Weights of a small mixture-of-experts language model, trained from scratch on English Wikipedia: 32 experts in each of 10 layers, a shared expert of 192 neurons.
Below are experts of layer 4 (counted from 0) of a mixture-of-experts language model. Rows are named router (the router's row for the expert) and show model dimensions 64-127. Each number is 128 + 24 x the weight over its row's rms, rounded and kept within 0 to 255. Numbers have three digits each.
Before each expert's rows: "mostly gets" lists some tokens that are sent to it at least half of the time; "comes after" lists some tokens at least twice as common just before its tokens as in all text. This comes from a sample of Wikipedia text that the model never trained on. Tokens count by the router's weight.

# expert 26
mostly gets: "== ", "″", "=== ", "′", "°", "- "
comes after: "\n", "\n\n", "|", ")", ";", "\n  "
router:165130124165138136126125152099101100108124148153128087111121124166083151147112103165129135125093128090124180121115144087129125142120146114094091137150089107128130150105129164151169121163102163

# expert 31
mostly gets: "Bar", "Jos", "Mor", "Rod", "Pet", "Sch"
comes after: ". ", "o ", ", ", "y ", "an ", "John "
router:102102121116139136130141112130119130109120132075137126123117154119116102134135145064132110153137138101160087121095141170130117101156107152119160099127140146144120089131128095152180124149113138

# expert 5
mostly gets: "7 ", "9 ", "6 ", "8 ", "4 ", "3 "
comes after: "201", "200", "202", "199", "198", "197"
router:132131169145122158135150145139119132169108111132122120096101126089096138096135121151111105109099126110116135162171137162104144119148079132144109110122086126107124114171119184104122118173121116

# expert 14
mostly gets: "cont", "high", "Inter", "new", "expl", "initi"
comes after: "the ", "and ", "a ", "was ", "to ", "s "
router:120128096106103162081117131087092148095139147133097106136126156105141121125138155110106084158120117086140103128159140110159162145127113123102153114109160129155118125143137114135100125144119154

# expert 17
mostly gets: "fem", "individ", "sq ", "Prof", "Sup", "Women"
comes after: "the ", "a ", "of ", "The ", "and ", "to "
router:142137112130139170094136096134189159111149130127139115102148134127179134192123125128149151083130111164104182093105118133134075134147117126126115166077180139159146135108123132142132136148124085

# expert 1
mostly gets: "–", "-", "nd ", "rd ", "/", ">"
comes after: "3", "2", "1", "6", "0", "4"
router:147150126125128115147151109162116122132118160132146137138141123133113122121110106091163157082181162094148162120112148112088127100071130130128081162129112139132162154170110111146149136115115121

# expert 23
mostly gets: "American ", "United ", "British ", "States ", "German ", "European "
comes after: "of ", "'", "in ", "the ", "by ", "United "
router:117149167140115149157146088152101143145156136113137145112098088165126131106096109108141129136152143204140126089167125128098123110146099118142143150173143158123123076071116114103123162122149114

# expert 8
mostly gets: "which ", "that ", "when ", "they ", "However", "she "
comes after: ", ", ". ", "that ", "wh", "ed ", "where "
router:156096127112081142156135148140104142132095144109126121099161134075129160141135102116119140143142160168115142146165147105172144133141120131116106135103116145089146082174120132100121113073146123

# expert 30
mostly gets: "c", "C", "Rac", "List ", "Co", "ca"
comes after: "| ", "; ", "(", ": ", "$", "N "
router:139146132153116132143159093127106157103117127130146135082185172159151166110128107172111082135131145126138153105124127112157102129137148157128130117106121149114133119141106121143127136110199106

# expert 28
mostly gets: "adel", "ater", "Species", "ama", "Mary", "ana"
comes after: "B", "N", "T", "P", "M", "R"
router:147126143102138117149150107155141164103134129115108147098205102102110143113118130156130140113165133204119145075132137130088097114112152127128174100117184146106121104081133095113133134114139141

# expert 6
mostly gets: "\", ", "), ", ",\" ", ", ", ") ", ")"
comes after: "s", "es", "a", "e", "ing", "ed"
router:083119133132167097122126097115084078140137132116148145105109111184103151118148144137162132119158130178120103151084130103118156105117143141141175135129121142114134143175121156094115113087106133

# expert 21
mostly gets: "During ", "\". ", ".\" ", "On ", "At ", "In "
comes after: ".", "==", "===", "|", "s", "es"
router:102158122121128095131099159131140117137166138153102080099126102130102124174148140115133101137173093140120103146152159179105123127161154090136157127081094152137133116116101144125141107220137170

# expert 9
mostly gets: "Los ", "Bost", "Carol", "–; ", "@", "Mexic"
comes after: " ", "0 ", ") ", "% ", "— ", "1 "
router:122121142112132119132134083129167129104146126085181178120129125172163139149104122153138188105120156141132128081130131132158121130121119152118153106166138098117158130113111097087107124111116133

# expert 11
mostly gets: "N", "W", "sl", "w", "D", "gl"
comes after: "the ", "a ", "-", "- ", "\"", "and "
router:153140153133155134140159092135101135140117138130131112170146151159164075117120121157135133114140129121152118133072119138128122108151140128145151099105119158148099177084127150091099147109086174

# expert 4
mostly gets: "200", "197", "199", "201", "202", "198"
comes after: "(", "–", ", ", ",", "in ", "| "
router:138148112125127141112100140150133127131100171161110121133176165131132151117135120130149157146146132112106157115137119138094153173085111116106090098120145122128143100157140082157143131148148103

# expert 29
mostly gets: "|---|---|---|---", "November ", "\n  ", "September ", "October ", "May "
comes after: "\n", " ", ")", "On ", "on ", "Win "
router:155139093150108139139099119142171133130152146114146136115165135119133127103115140135145117128083160105125150163142178131135140133104128137108155102136167059120149152136100108133143145085112149

# expert 0
mostly gets: "and ", "& ", "de ", "joined ", "then ", "De "
comes after: ", ", ") ", "es ", "s ", "er ", "o "
router:086152135142174124140162109145102131112130140095145147151116117145116142102122094149157140109110155130158124137120138106131136097109127164147115161121138119122144154082127104093128142123126148

# expert 2
mostly gets: "The ", "His ", "Its ", "Her ", "their ", "whose "
comes after: ". ", "of ", "to ", "in ", ", ", "on "
router:130143116092080078135099122137149145121171144093158165132091150129140087102091144159126136118153123099107141125103137147166146107101134141120121139101159170093136160082128123167128110103167113